{
  "n_layer": 11,
  "d_model": 160,
  "n_experts": 32,
  "experts_per_token": 1,
  "d_expert": 192,
  "d_shared_expert": 0,
  "activation": "swiglu",
  "moe_layers": [1, 2, 3, 4, 5, 6, 7, 8, 9, 10],
  "router_score": "sigmoid",
  "normalize_top_k": false,
  "routed_scale": 1.0,
  "balance_loss": 0.0147,
  "balance_bias": false,
  "scale_expert_input": true,
  "init_std_router": 0.0141,
  "lr_router": 0.000833,
  "vocab_size": 4096,
  "norm": "rmsnorm",
  "norm_eps": 1e-06,
  "tie_embeddings": true,
  "optimizer": "adamw",
  "lr": 0.0025,
  "beta1": 0.9,
  "beta2": 0.95,
  "batch_tokens": [32768, 65536, 131072, 262144],
  "seq_len": 1024,
  "train_tokens": 410800000,
  "steps": 3728,
  "dataset": "wikipedia_en"
}
Below are experts of layer 4 (counted from 0) of a mixture-of-experts language model. Rows are named router (the router's row for the expert), gate (a neuron's input weights, with its number), up (a neuron's input weights, with its number), down (a neuron's output weights, with its number) and show model dimensions 0-159. Each number is 500 + 25 x the weight over its row's rms, rounded and kept within 0 to 999. Numbers have three digits each.
Before each expert's rows: "comes after" lists some tokens at least twice as common just before its tokens as in all text; "raises" lists some tokens whose logits its average output raises strongly, later layers aside. This comes from a sample of Wikipedia text that the model never trained on. Tokens count by the router's weight.

# expert 1
comes after: " |", " d", "|", " D", ".", " g"
raises: "-", "er", " "
router:475532477553494487492463480496506485534490524529498534501484441466528462484490479538523546517450506499475469492510501478535508471485563483460481502486502496520506504514478489515524505523489542523517462495488506480458507459529561493481516495479487488506465471500486503521487497526495518480548505506526477499526470522519457486487484467532514472493446551502475520547515475521474541517515503483504483526504468480490519459497476486533507506550481480491470516532477469519502496472519539
gate0:455496484524522489495539471502532505446501451492506508482501502512483500469541483513478548505483505498493493510525512492537501488513505516512517458485501513502518524514480488523498457456549461475557481500494477477513475462433490511492504493505480473542506520534503473490487491536462500532505524488527538484510483470493524516528474464523479525509487505490490501546542483516475412462506448492503545460534522489544506475492537460490509487519506509501527498472519508472462504513512487
up0:514491487489481542522543496515492527529499522552516470452507516534527520502515503500505494470554471453501496536523502487479456491453428504494483486483476496482514467511508476484486513547474525513469516530440462489491549531519507480506491505453517548495556502466501472506543512483488459507495500465494513501443549498500495477489521502509482492532506506507535494509484508465509507464488507521467451530502501559457490478527513537490474517510509488528505495511517520505494507522506485
down0:549532512509515535516491527508493510512497510497551532527545511537515496552498503547514469536497491494529528475504476494464473483474529495479547515469539495523476470525492477554481495502500480536479494502537524512463449476461509487531466494480481513530521478502481469488483497547508459490531482489498462524469467517485443499522452477550484472480490492460517535518522512508512520508493487531485529496505478431489473488519486494462511483510519471498521505528465479504505501468505486
gate1:496511491483534509475476520519489518490525496487510504485481516514477488508555441505523493525502515470471498506450457506520487509487494491494537503480493512504493490516529471518527470489522515531537541489496527483521519490465541486536462582500503486558475495507558487538521435500506501490485518459519481525527509460520493468465515500485483550559482501476498476491489453482505492506497467536502504478448509517520483493474489466487474521489491499498482501503506535526522438515459509
up1:499492490500481513554525460520514469449537501531500473514472504471527510520497492499427542518521527488486497556491545545499490483487494520511516497505469531489512442489490478505533511508546466458500468453527494534542488513465515463456473480472506478492481488469494500492479487478539474516490520519465543476487479493495485496506482527508529539452505505506499533490537510527505491473503517517490523446519534486488469495496500529491498480485490510497538519543485458483520514523450492
down1:487497523501467528501521495444510499466480504546495503521498527466474480494493496471507521503529527509489497523497466486525485514482487535445461448537498484490516495492464542500500473501547517434470483499543506529487540557479563495503511446508486516497538505512490458485484506498472497482499478510445532506519491519515499453505501479495534508514491491517523539501484505504540533440539493469495502495485537499482526540497517498574514469502498483497507496483485484536493473510500526
gate2:499512498475473478490483535528503494478466482511526569489514507525482537503459506532520488480499501502482550514515491505456469486536500494484478502508488534518506493511511532489520538489463488484438505488530511517477519490494506558508476544491495454506519503513474496495487475523529516469523456476475496498477473531497517471467540539502490474481506515488521557504479543490464538491440510508470491527524508494445521451490503512526520458517473516558512508502512524481469457479483528
up2:473504507485528527502472507489529519498491498453549509510481481527537513526509480524519477527512487491517524506502488469487502522523530474443534504492526512490562532525497498515551479464483477503464460512519428541479519466484458536497468562527466482491528505453482488492496477549517500506511466510473523498467481501515482538477479479472546533444499485485492505521535482508481497453512506508504489479497502487544507497557510468483505503467502507484510501487479477500503469483490537
down2:492469492486465486523513484510490488519501549475525513496563551524466517529518506517518508511535502469532461485501504484467480490476464485496476496520468538491470535474525526497499483532484502485489452523508490507525536525525483507519467503507453505509523454522478487495496499519549492465492546487511470526433456513493481539478544471478469508542503506462478536518488520485518499477546489487515529446496460480498498518528454483513484504508516511449513475497526496542510470517502501
gate3:465520473522482541490466505519488500498521512543497505495555498472495546517493457540469522504474524470486505521488477472499492483451553466536527471489490497529529516507504471482500535520481532503468547524467476468493547491517496519496507524458500500475536528485455414533480498465487532544538516486528483531499506511462523489474499484483454488538498518521486519502495509541475530531493501522510523530484496509479488500458513532493536495492495493510477453491518509511514467512482508
up3:522486525519494492481545474523464470505512504471493511499474572484475515489503546545498528515558499538510485513475501538545477532505459471521479491515521521484510511472521488499522525522506448529485461472530547504530521493468436517503471474503492477484514471485489497466521496515483483515479517489478527483517491479535499494465489515502565537481533469468497479462483469455543478492491513528473500484514523484508491501478477550497487453490473525486529505502508502484503493530450509
down3:464514533477430486497530528500521481505542476495451487544464470471501488496504497527551493461518520500511460526525512475514492509495477498470505520470463490506518490566470524485530517491472530502522476509529547496483518523505524534498478484523475492511509481522494499482462543519494475477491502484450488523448463520508464463518512447513513514497490549519519526475496542543468502485516476500503494511468511484494515486464510506545497493507529504496551520498466520515458530486498463
gate4:484485486475544493492532542475506549499485511526501495518525512545488500516496497498548484517473469476533483495544504511514478492519517505492530514544524480490475484494498489515429533490478485474482470495550479526528520481510452474519518481456476512519540473479502508494514522502470511499472510456462446526507475511514484520465512492525564507500508505461471498465474519557505451536536536499533503502545481554501502529490520529513472499534504492499507513497488497491511532449486501
up4:501501516482486489438512490538485482530498507478533536494499495558543477469535523551488495511535501530534511481490518515561460520475464532497506495481521509522521494473500484502523480519497436496514499492495487480505539497500472460518496507490507478532448487527554492513492511523539534468486548479578523487492504516474503477504509520502488500529514534491448522511480488503525486533547496494492471454497502535505494492477484481479527484516455504532477507478497469502488469458474489
down4:532509506531490498481454457464505487521527512491530499483509516508497501515486527504543505531508523486491485480495496534520505519508481502472466487533476490499487492497473496487458477503465475496529474487489452492503503527512467507495543499492539488545491455523572527516492520508527496471513506527495522493467460463491499504504522491507519462449520499506549569505486512503462515489504479496473443490470496532511507525491541505467518513544435546478523481470502465462503532544480461
gate5:515467490497495520503512492472466508489487511486484505503472503541515484437502431479474532489480471547532485490482502520529434506506481480480501558523536504503516554510501507472472543523488487503455585516476522485504535511515448530505510520530527496482501500493508507475474507502563455505469510524501496496503499521534458485468467505539518509531502538513483495515469471480487468477505501494460458503482481474516496537516538520484495495486491529500485500491454532499494480502493521
up5:487507494503476517535511478499486479491532551512502510487473489459535503534513538445515516504494525491516477513479505467459513431501483536543474466487476496540487453475503516505500502518518531518496510454461493508543474508462489461513535533450530509505518498539496505490509504477529522514500470481497504507499488523502516479498524556512485499508550477461510527451494514512478518457521504459504456500521537502512463536500529500495474480510497521528501447489546489504485468547483464
down5:476473510573512542504542458494477495447511507516484522513494483517516519491501546491491519490507509531494493548512523499502536492501467560525489468546494495492487461470477500489504535479504511465460553474503455509481504542499490481498534511482470507509466473522523537496526485484446554504509452521480477524493514511481521501505507506437502519511483517508485507509559504467500501452509527466503488510469467513478484509529496501513459477532513492516501490463465538518499523456506511
gate6:494482511501513500500480485511495491524522496490490470500464515484504474485495496476530491487537466508507493521502494484523533525473502495453482539490535484513576538495416473531500490557463499533507452463484497497522518488535484546552502483496517495507521501500496482521509492465503516488499495494489528520480523480514527485477494434506534517520459512472454510492484530511493466525537542504468478495533451544492511472566516502503524515488450479452479514495509516514510521515502487
up6:538546479490453496514542498462473510484481511485434504539575494504542512501486538523462539496519507528485454462491510524491455518511509524525510533517434488462503512465539482494506501491561489455510505511481512501480507518473480484476472462490459465510501514474498525496514525490526504489494478487506502502515505537490505436514501492505518510466534471508519535513508490503487559505518499512475512476501534448486494487459477504510504491510487521535477460494529536502502518517501501
down6:490515451520495464499496505508517482496521519434462521527496549458485496506503475523461512519477500509500478485501549501520496503492516459482445499514521494478463473451490526548519471453523467493519514533532465472551488476463549527514464472483497481548518469520517516541478488535454479493506541516516498500493514489529495487495541475525536513470477486514502524532520516521497524527531509468522520484474526518529458469506507500472503501527522529512477494490490497518495465540473498
gate7:475457482481481496505511502531498559531501490467501542544505457499479498479486493494526509494486490499535524458488477512459532521571537478505486496516504484465513538506522537482436494480473529535515467554511489514454491437501457496498484515526511530494483511530524501502471515543513472513497479529468517504474528509448519515517466486471473532455535471485470501485494486515510517513508486487552507484512509491520527514525479482512505494469500527503453538492478502481494502472498539
up7:482488493476535517512470487499491507495524552513543479481531508439536514470459532528468545525550480513523581510472479488491499514560502504467526496526498460466536503477529489511518475483527491529462471507553479486491528490513484523456486506496474523498504495518491505473521513528482522504516486504458489516531491521513490505470484508492482534471518463526510480452509490515465509497465547438524490504510511501529501502547487483473537509460503504497495508488511479489466471525480517
down7:519477512494509468514464521516478543474545471519527457520492552510499484432567511526462525502492493533541475469464483537535500501479472508563498492485468481545490505503515455525510503472524480522513552514481514476466533505491507517477480509487498481479485535497502506489481500513519491487483539465514524574470530504472506510494503481459499517498515474510474510499535510534547516498498483507505470524545520502464485502471537499507495449496479479488498472493500487476458491492490501
gate8:484527489491509507483440543458511525511490486466470521527477518538536510515476495514466506510519516504491505491496467488527526476496531503514528522525548487480474460463459525498508474491519442530520493484496456503498481511535500507484482538519480490465480500503505504497489474525493528523543493480533435504554529503487499450480482523486475514477509490505499467510512500515471465513449461496554540486503532500503508478479539473506436492510524485477494522476523548512452480480477518
up8:538490464489498534483498518508495517492499467472511485487477505509529484481515545501485486533489518487489500515501504483508502470448493457482506525509481460505459526495479538479512486491521503489545487467484467500466493487503520498508494518507496482495555509497495503522541420519496500487521499473486482565519497519513463504530481508535454495474519500486509463499496537479476483510487492532477468456489541519530576510475533472474469555495548522504506525550488550474474539477506512
down8:501494521517517516488531463475459526501472501532553517500502470517496528487497505463495513470526530497480500503506467535526510525489503506523519515476518487527477509481517530498504520518512447481520515479492514527543580447510483522500466470483460561470479502508452501488523514523524538491517548496463510484520518530559473499484478526431473513489515472497455469463509463489518483518497517488476514448508506488498483495497437499491492483510497519508493509479507520535522464501471517
gate9:472472491516495520511466482512495499563523454511520514496546514535450517517523524516508523499468545476552529467500474416484514496486444454480495474520488453505506516494476499495512520472532523479485480479471508509485486481494497486492480469498512495531498472509520509496489475556517514485504470468501489523518466432494538499480512483512518515513552504522505499500486501503484527530464458502524569499542502457511485465473467485495506518529520480476494497509497500474474489511486526
up9:510454497523495549473468469495532471510514494504521518527522505517418511530518525473524545511486526504539510475489460470458501489499503432518466475557472477500513491476460519502481494507501528457499464448480507509524471478506529490496460462508520487491497483518516538510518505505542498494492528466487520506471516463513507497490519493508534480485552533509518521483501493511460515543505470487528550486514462459513493489502509525484465532483492542482509506515490512459501467512515533
down9:503455496495457517519466449490496487539475496532485477513464514511516550499510537478513474506497563497484508505472483519494475485497493482463534522503477498460520477524510536536524506471525527466493512492499490512467520502496453486496518468496526510500499495543536527513502498486501512503519519493523547559453508477479491506504476501532468512468490466537544493492502520452512500524489480531508456476464519501499465543493532493439513509490481535520505472512522475479527490581505481
gate10:496500474520529479490498494482496524529494513552517496491490516463527464504479476531539512466508493494506515506459511533534517489478535480453507519526483449497529542471506493529493498494488505499526498523520535503433537477508513486518467549501464469504447476506515519510523516561475517495484535500547484466503543456578517488481519472470523460537477530478467496494464474523459538506497523485507490465517500503482502510477494499514491509507501481489509505503504446491457518500472490
up10:467490504489523474483450510469499527465504533458511516479510509511533485518479522529491500495528497452457522488470511553514516507546526486486501515471478451517499487436500524509516496503473457478522499481515505565473518498516502498458469528513485465500474503469521518513549540555508527496506474547516458463518525503526500519499477508507494488442505509495505511511519477507468554484492497454513499490469497531468516495505492519489542537460488545543504512463525489503475509496497515
down10:472524438491471494497454533471482528534545475470526504469502512490465514490517517476495517525504554497563468442456483539522501490506502540462465533489506447476491497501488530504488449488488518495499501494527499533535490479530533480489484521492528504527505526531527520489519473472519513503509581493476514515490453474475530557472479487480506489508510502499490496500470533515517520510484495498494549505508516510523482437512523515460492477492495516505481480516492509519481466478493490
gate11:513507433444515482525494500495536549499482503472480511516483481524524472482473519499538504509471486475474467482534497472487510493493532547498508519505475517482504472494498493516515541549477503477535479496529478518506466521457501470485499462526555524475450489461531530491472507514532519541525520495528439527488539522476519495476451503502525503510512525464491508531521513556499517543516498521532493521497528509517530492468484500497525494509458481494494479513539482504505497500561473
up11:520519465491506512476503511530469521514496538555484486491512528503502507507483513483494480521483522498567552469517484466506519463459557496502525503469508498576527521468553479541491497452466498507459485517480516484492489479489466532487453534507438498470509503487509514497534522497493520471511483488483487520495529484530558501491498486526492529516470479499489469492439510518503512498513513508512477545505515528519513462509496487502489480457514480512493485476537503499469473471447530
down11:481520538524508523504498493440499517525515537501506516508476465526482532563492499492446474460487506560526506514480486521527503548481468506503487504501462500496542511473454502495468495512504522546488528535466462460502495504446522472509474532481527487482513523520521461507480472505504499504452490542480536515512518505554501489488519512512451526503501515486504499488480434509488523489504533485489492493516521526513475501474504488433529457493487524517443512521536501489487515506509480
gate12:507473488483456495493465457504517512457524479488507493530525527523513503486522508485515559543507485542523549548494457513490449485518527553492471498509519498444515411481502486507513517554511499493515477505513502524526483557527516534518499452482505503502513469531473511463515470459501492542467504510496468508502500490477526477527492483494522512487495506491519530528485519477476481479472476488471522492531492467508515504464470489483499467515524509479528499514480504542504460537505527
up12:464542530507486501496546501492517512516507498466503495521529511469490479504495499537517495510489518487532521480497453503549487493535475499480504479459510497504478515518486491468577519521465472583540508454416475471514534487512524481510475540497487533513490472486501471554497461520540513522491527477504494503441501484492536523507508463522502505508526503506499479493442507516486525496537493518480470495508514483543507493476500511482509467516526459467473486486498516505524502523499474
down12:485500487499446475482496509455495515542489470539489521494516480516517490488519527487496540542516504526513452557529538476482502542489491511499431478495508497514506564532493576508515447478500527507490502508463502466507502510509504501533498526498496487477482486513508491515458501476500504499500548519489512580509470481522514493501500448467485484511447501521492480484479509500538476467462491489502492494485498531495473515527510489485499521486467519500529511472439510561517514489488492
gate13:504503494567516511553445467441487481545517506461481517491526491509505511488437515503496497482531527477495466500477531471477511536531511490487495511499508507533499444470528495476535510501498525505482480518510529476509510505532489520461513511495472502519478544490479486509500514536498535477512452500477489520534515480470494487481511535546462508484527483507556527503450482517469532501496551451480485533517514502466496464483491498505493526515527478495519490539491477511512531495556468
up13:514450469490519487487497512543497494472503465506512496504489476529484502457517487525489511506477493492555499523483523478497537488470506498466535515477507502509511507470525498476513479504504464461485472507540488525464495472511497500485495437523482513500522500531499521511523448483492502516438539476501492520522466490513458516519449532506566522508481504490507455524460510463510422502521467513516495488540500493509500520522555534476509484524511477512515485456495517461499545504508557
down13:520445504480483453502532510512475518487542508526502494529474499489511470491524515508477535497496483521494490515508526513517535513487474522475526532475511486500497478490496518479551469513518484501476503514496514531515502474495496493510431478547515517516508479488463447542468472529451515504507514498500462496486518515492450481507499492496502418528504489483500432485506580461502471500478490508514500495512505529512464466526485483463509493515522473523549505487496502489520480526576518
gate14:485502505506462506476448480543542490480525497505537496515543487433434476515502489506501462465483507486462480543503471515531503523508514496504507505475517518517485512489481492500519475467520526480517469493536489523497495513522520492516472470524530502472506514495517518501475526500497506451515499495491533486518489522464541466551481514546505514502458525507475522488509482521499499538487440566500523496480482461492493469483552438492536507503469516493517551493490488524518466457520515
up14:475508492505458470535494499477486521486519510468497535524512490484493539492502494518493485487489531487494498546486500539539459453494510513508470502514486504484517530487488491467452545481497507475441517461516548467499533530517490531473522481509486474572479499484529527523487498533507499512502555530530514524537452525516475513495489522495452511488490492478476519482459523506492518511507508519506477473503522459506504533541476420470530525515513513547459481508532519500500480472518490
down14:507476498502497433488483520477509486486535507474471513519488540504487533513482505526515545503502453561482484537532511444490535512494522493515501484476504533500497508507519454484456542499491521506438542530495454470506491465503489494481481496530466484576471480482494483499471499509478476538489504506516477514493520507503519484492503484535501487532541517510451503489480502495550495481497471423493515535535514494523481521509523475511510509539519548502461472482519535488490512490503482
gate15:504501489503468437515476475519517483551507560464537495486519466508512516512483538481573443517496495486472510538484475473493525508475468484478529527448497495552503518516479450542514493517513528520504507489496477471510505528472559506499511520504472451502466486488456471503489482497554533501481447483474500550482520489488494515478523483504513494539501502470497541487522511477503552535485475488482484471497484520515518468474489505536485531502488484483502498512505485527510508516492523
up15:501545464510486538490513491490502492543505547527533480490500468508520505520468491518526459509533502508528523516482506548473515495473489509499495501504471487517504471510507489520506485532470470463506555503479474568530497513522472446459479512469493484475486496446486506510522534449523545479521529500511495485524503525519461493454482553499494508466504510508507493530547481486462487465550518446482474484479471532517486520535502502484448485473513533505508516496495485505497529461526520
down15:502475467548510483510502507517448482523493480523477496486461514488449533489496487488535537509525527539523484497483503485518469522524507500524426469486482509447464523540508522491460514504491485485472523477500498518490492506523479438518506474534511477484483557494516515507534507498523512464445528477480539546554488486496476530506496489490494508476509574512533496497538509510519479459519506500518437529485490502502504499486491553510523514499482492481502473466500532497503511490500461
gate16:509541487487485516480503493507528503557506483559478474480534523476494502515461504546490530515492480492469501469466523529515472497517526531502502494432509486511499510507508502492517482503524518497519508548496508539477483510468511526503531537501501516542495493499519489523478545541487493551491462489505507457480504480496462517492533494545496489469474526505423484496527489540558515510521490512435537493514531500509484508509466495485504501527479537488484478454516481467451533531493479
up16:514502477503567542520520462520545488543485518511477499481528530438528505511449506508501505490480513515483509552475478522482498513539531501530524483452469475535490502481502483457507511500508530514495448520535487545556502500456515505489495505496500464526516469488475490504507493518517465542476497497500522498471519513470506520493514514510491500480472488490490484517529450514538497488492472506494495476480485469566472538531486547497480476513473550478456514486500463459482490515530493
down16:508530534442480555526464512534519500510535486522501494520498531481536521490504421509487493514516492480511499490536508520517498552477487490473469506508494529487470482500461435478493526500460497449553523527511494482535535490479454498525490509526510502519459498519512508521493499498525497499519483446479524483500457520462529524547491503491506484489481498474500482499521489473486504536486447517521469522451498500506496553541501517453532494462488500490506497500525466475521523515487517
gate17:532509551502505519482515497498484523513540504492495473499472454456531471488494485470484506508495495534544481490455486553495494500465528480515529491492506484487463540511537519532467493469489513502536501510478480556469527433511517483531453530462495530508470501521509510515488525481455482530543508476485539542500510512515522510494523482482509461524511514534494481511487482541529538499480482505536484506489490476528464520484548498487499481507530445475481501509456471525518537474527528
up17:494495452506497469520506471507493484500460477509509491489508560502493500442525533504493551504485502472519514508495541510508471478501483499517471437490479511493531515561494467500484524484544512509463521509465507507518477517511484525483498449503489477458493518487485499484515503514527485487484513466550534501478490499501495495481508524504520528489456473513492521488533566510545467486487485516493483476527526455512491451495495500481530479507448552522532492473509517460504523565469452
down17:476508503536490413549509466536521495509475450479465479494515518556517489453495463479524525521494518482482520526501470469530513525530526504496485435513499516526506520527490509505505537488517501479486516506506507462508518516507530539504485456539455464525475519497497526504457495547507492488526492524495535481521514529525473529482509505498503515517452492486492485484467543500507507465453446459481481491490472524439494508489533491542499527495464505490510502514498508505506525516490508
gate18:522504540531493464501525467515498509508531520539498446523550501464480473504513501553530509506475496494468474477505517488502501467466533535495495499457506563479488484546505483535498465491501525508524508486508493479508492501474512482456499478499451522465514520507468506551465499495475581474503526457522478511488470515473505455477458463495489482472490513506510517549499500483496502510509523512535469517524533472487517464531512519476488520526503468486530505529557484481480499513520474
up18:506487505497518519502495506530483504537537486535510465476526504548533485503516473491457533478548495489498510540447437523504495487517531479521543482513482438497530501509459474504495502500495477482503505486482488528450498469499476544467516527498474466508482457486518473501536493502474490534535517535434485485534502531569512475463497515515524478532522495492467526512452515499516439489499519492509497498506506510497528498448504526497506492499542465505508482480524530480498515490467496
down18:499514492459543503519514472499495500491513434503501492491512552510488541505508511482445513510520466488502452545525508507484517525485529529485483508510538498491469492494518531515478483497518550516525489531522451480509519470509543444536480521455477548514514477545513531475478480497500476496500499479514551539468485527496450509530472481448469495529469456514515481509503487503501487504514501525511481478484488478506521497480525505522454495505511515541450473493471511546523480493544476
gate19:482498486516532497520487531483480521522477533561526508510482500504538499504507445573511518523509512544473495481478511527558466483478470502477496517462474482511513504453483477473520503560491492508485537511487467520474490499503476507517500518545548477485483469480496491484504514501524474501544531498517469485540529530531458510505479483544515490513529486489459502527515511449472489496488465454486526512493530529534488503492496540467480515526533476475483472484532477504459521508473486
up19:457532478453529483538483459463516493491464480531499511449529481516543503495494494464497495489479513468529457528513553497550492511490492506534504489465534496485466512544488498463497523527507509497470468520504510527488562502503476558482507529508501512517486510472461515476517533489478479511549462535539472521471485522522504505513495525491523509491486464522489462501535520505510522515534538492499456557525487529505483483538500521480500489488473447496485491497517494513510463525537488
down19:498513471486509526514474512479519495527449538509490479502541477456527539473505467509478485521481560513522557501467500516499478519478485518469519528457488532512460470493490452515474491490494508469504540495483504482497480507509493451508508505511577537503484467508527469496522459503490497527488486489489495475506573497541513507457533501516515514478489492509510445520566511496519469503484515505491519451511504534550487501469515518488495478493480506516532532494520449523514497485489523
gate20:491451466497482523503474489473494487512486528456472497477509501520522479463509506478489525457494512489531489532486485493520517567524510542470484500446445527492527446543502502514494491519502511452528495466512481474534513511509509522471513531484546536503499556431499473496505508498497520519494505493504490537507519522504517494523529495491490541463524462497498508516472480482475469478517521493513470541508495507503537511478521492502547540490495528510459471490457509515545461519495447
up20:501468492465545507485509492501532488515484491468480505499532552545512482502498500526509533490515524531505521510473458544519478509507533496500500486425483498488526495539535484504492516499525510514517450518490533527506514480490419512511533511507532518482453450521474456502497485478492457529470540468471505526538510509497488451514528507477531518519500521484505492500485560502497487524520483489486529503535526506499490484499445510481462452497493519475481534460492534472528526515501504
down20:525502505484525501491476502501521510466463534474522457518518538469493474507545490464474514485526498488491490491452515528505507505463560524489479510479513517505489527531554513502525445435504506464493494524485516507510483460493529494519438514473490467476515499493444474505531535497511529524503517507501490500518460529549514508460490473508452501532483547493451503520465535491529518505511514492497529529469484534497496481477474550519518484480509456509503517501480489500523525518539533
gate21:491503539484556482474520505550499538482505506502493520458495509490465521546465519506497470464504506511500489488495465488491491539464503476484480475501492479466464488477539525512507527467467501445510480470468516470455536496516514505488529512465481483508462505517507490486486502516532505521523508512498462479494498494514538494527514534475499526525442477467499452502511518451494536488531515516490500521525499514469509497493469511554522477517516506543458566486500524510513532570524530
up21:509484518537478515502504504511492518490487471517556495447513501514460498525482481538484511518461466515502499488483467526539495488475505477521489481477490489482457547469507491478489532503511521472503509486469555517466460456540462533459509482472516489502505519573465518530518487540524477468470515465517490520515480501507536510511518476500510488490557485488499510468466480507516505488506506488515505473513535512500527504467512514517527449543546453487541502460513487470475538541490504
down21:552518491501523508469466485474506497498505519480532505502529515480511524468499485450501494507524487526501537491503516509495465510477518521493520542486500516478492467509470492516501491511488465538533489446550568507491469497488486518486494503469519513504515515478483508465494487465532493555515488518452481504485466521472503551518498527443541486445500509471488494458488519500540447484495465478524495540472506521483480504529497551428515544516506506475526502506467534488503518522482516
gate22:489460484542526513504554518535509491451490495476519489510433483491488530436466508492500552500507505507506492524533509537484462508522474524528511513444520469454465510487482479485481494484514508512506510490481487505526486518510471488526491472523541510459500519552472449499529464454478483506521534493455491507498536470498496477541483525541498470529489521465521496487450508521478476494498467503506486510503504509532488506491537487481509455532492495450495499525528518536524496520522472
up22:459498502493464522488493515579469546487490498454493521521501477458444472511524511462551471479457492499502485488543446490481499534520471452499496529509512508488499530489504495472501532498478520491534476480488519518532524479503498464515527482469516536532497510525509481490494503541511537525510494486498479525503498567487552482519465531505475485472516502480461484500496490516532522540468488490529484501508526447519496491488487534535521500523454477488502517511513502499568494499507491
down22:486501500515498505447496488535491466499532461495474505443523478534513496472472518494489539505500462507465507477489473449523506489511518486500516494505513475505506549556501548507497464490496498526535507485461532487524506506492540538508537518511490508492507481482509474492491506460499499555532431502467527509461488498537538501522508490492541497471503518512491496501528503500483523492556504545486473487472498509495538444508498491535521519483506460443484505508424493499505475542523496
gate23:480502476515535515503501512532487486484474510528472462488552507533445507437526462540535458506492491466490475490500499493538507550490508495487525520489513503519488484514468507510513522489506504553520508470460509481476548468491521499502487514548518481494517506507530500492526485487492537503501531471471484527482511486483511487492496435511516490514533478511457455498476496499498502509514509492472526504504505550450486473456519503534570528491473489424495479545494479500489525529473487
up23:477455482498486475492506498524484551537500470497517515508492484522524501447494462527479500485505494462451497503523496523547477521509468523552506493496515478546569505504481487522498528464509481500435464523515469526477540518432501505534490500494473490537486488480519531508493537555543548477531486540486544505504511530475498509483486515528485472517492525457491488534505485477523484510465512523502486550499498515511458488523489500524520491499496464514506513469531469489466497499500507
down23:501516531483515506465492540482504553546496464486525470512501543472469482535481516490519475498492509486564497503452492531524494512502491487527508521472452478515476531476481500490467525496514456510553507484489476457538502486514526484473458519483500514497545480518455440512498501479511498561467437493525522477483489486483511521503551503509520484515517502497501461521503507485552467545507511527494492501569481480482498513526504506473541482487511524473491516505511477499512485502502460
gate24:475482472461462494538491533493483497495526483449513506521458463477491486508474491500517547492449491486477487556521526496486532481540501535517543484493526545504504498482493531561489498503524521523514503487482488495481511499455483477462535507535481437500523540542509502490492493495481545485519508459527500504447553486489525504500462512534494481533455502489511455510505512544461471499509494527497478519534480495503509525511516526477513486500498536453497478475514505455521485494484530
up24:467492479480509496473550488524526473526485498523492526532477500553494520470522485501475515554542520501542499499502499510500487533480506495472538520510545439498477501490505483484502498480487468510521500526485505467497526534489495516550489512547495472476464482520495464574470483486496496501520498475478467505465463469500480514484533494512543517528493524458506513509446527470527500537532469489529492509540507511525471502466471506479497467484469465463482491495558538485508504541492512
down24:497491489503501489486518500540489495505491524497503513502505556464492472520489551453517519486496505496512473464514550496493475479491499474505508459516497504510535542522488560442519470447476509499478525494550483447438506489481448473491528551500464491524526496491476532509535514509476493489466508534517526478547485495522486464492483479483492483521542462496519490504491518531480482455471502522505501508529499529485530477521519512478453556539473506536497523470514504525479487502518507
gate25:468512528530485483494529494521466485474487502516520523530518455536480529486467487527501495499486479527492459470518482499534479538509496501489547477508546489537511479540526517465458490488518522493534470465493514486521570531520473476485525481504484531525504478510514529462483515512498480514507469510519530474545425463502475474490434556495524445520480511532473509493515506508484476524461492530496468520516484484500496524478506476506494470461506525498522496518492466543516500495488514
up25:512513498488459492469512495518518495466502500489506488488514543552524517536496509534472519413530520542488492469474517467452502438506508528535511458531464499493520475508483510495489513524471477495477466489512483538452511499511505508484523528509523490571521510494499507494514512486507526508490532492491519492472501483504497497513525500482481487518513480506512487457500537501466547528473461525508501498461506473489505484514486558466462533456546531512501486504490506480538519533436525
down25:492519510478503521517445506493527488515502526473525516485490519524505529539466514487503473479512485479519538498517473517499464497501491475466531487535499508490539486474497523490487512508503470482551511490510485477512549502475453550515509491518542491510507477529537505516500464500456508459489504480455533509528497487487517479490527488477492530435488530459541510505503427521485541505497512446525496434505530525508478508483509493431471486511531541508514486500522485510469536496521462
gate26:523570508433509482521487502546476488493526503518507523495510473530489519505522465511552460510472474478477465470510488477518526537517472477522517525516493482500503480531495475542503524505481522494502487513535477472548523499476516466494503438500508516504529517469500505488462509456488492525538532500473493526508535510533433485505517507460491496513487521497491496439516493503511478552499500533513497502520522456518475501549486461473479506500480478519507521523479502551546505461503515
up26:516461468502494475506544477490524509514502466479526477524522481495495528465483521477518504532481510463512464546505535523493421506496515514535469512515509514527529524484502495490468509582498467528442482512493470492511554478506492486459506453496498504486514512478502488528499494486496497476475534477516513504491466476511483506463458543489541519523476472498516469514490521484527498512476504549489482511509503517505502518494490548530538533478495495526489500526475459496501551539520443
down26:503572501477496499488481529481512423511472506490482489552535514508485545512532494505503480496502519487516493467491474517549511511478507486541490491534452515556498524520502496495504500472524465490503527472505525508506550506480588457501491470505470494545536503528506452494480494494525525527478507488517505540527498473479488476493503490502491483481476516526493503464472510524545498502498508512483469471492475500448498494543496512532519446499501512464492521498477454516526482459478488
gate27:525486500499480528459522481482496517495521441482499430475449505540508476477488509502503528488523510536538507510494479491495488476478509493501527526508477518504482489483514506485499532462520461510554495484529479502476508505510497543496450538490453524551488517542460569518532541507523495473461508519445504495485493482486526497507510491511533503537483451495501524500476472513478457482511498520452523472471522469478504465498505564512517530510526478511507492518490470482492487490514538
up27:492477509512491514462532495496532463520499454469530473502460534504485486527459493506475538551513510521543520483516497495499482465500467517498511518535510494511475488504463507485475473483477448501490525520515508502508466574522478497474505516524511476493523507562468507510515539515516491499517507557507477480513505498471526466496466483523499511520484569491498549453508499478506455479514517462450497486488503459551493454480525514493491513549476511502544497532512519501515486473479513
down27:477508510526481496511464499557511495503510487516506483510504496477482533494531497483533502499491547463506533469498486472486557470467454514477548468533519478551502484520497532503515530535483525497457470509499490542504505478472449467519442479537495526488494488546500513502524468502484492484496517534477493445515490510498493472459509451467514537493483483477521455535457493534482496526493478546487511530532514521495483547505479485487527504514480478474534510460507507475538527495495483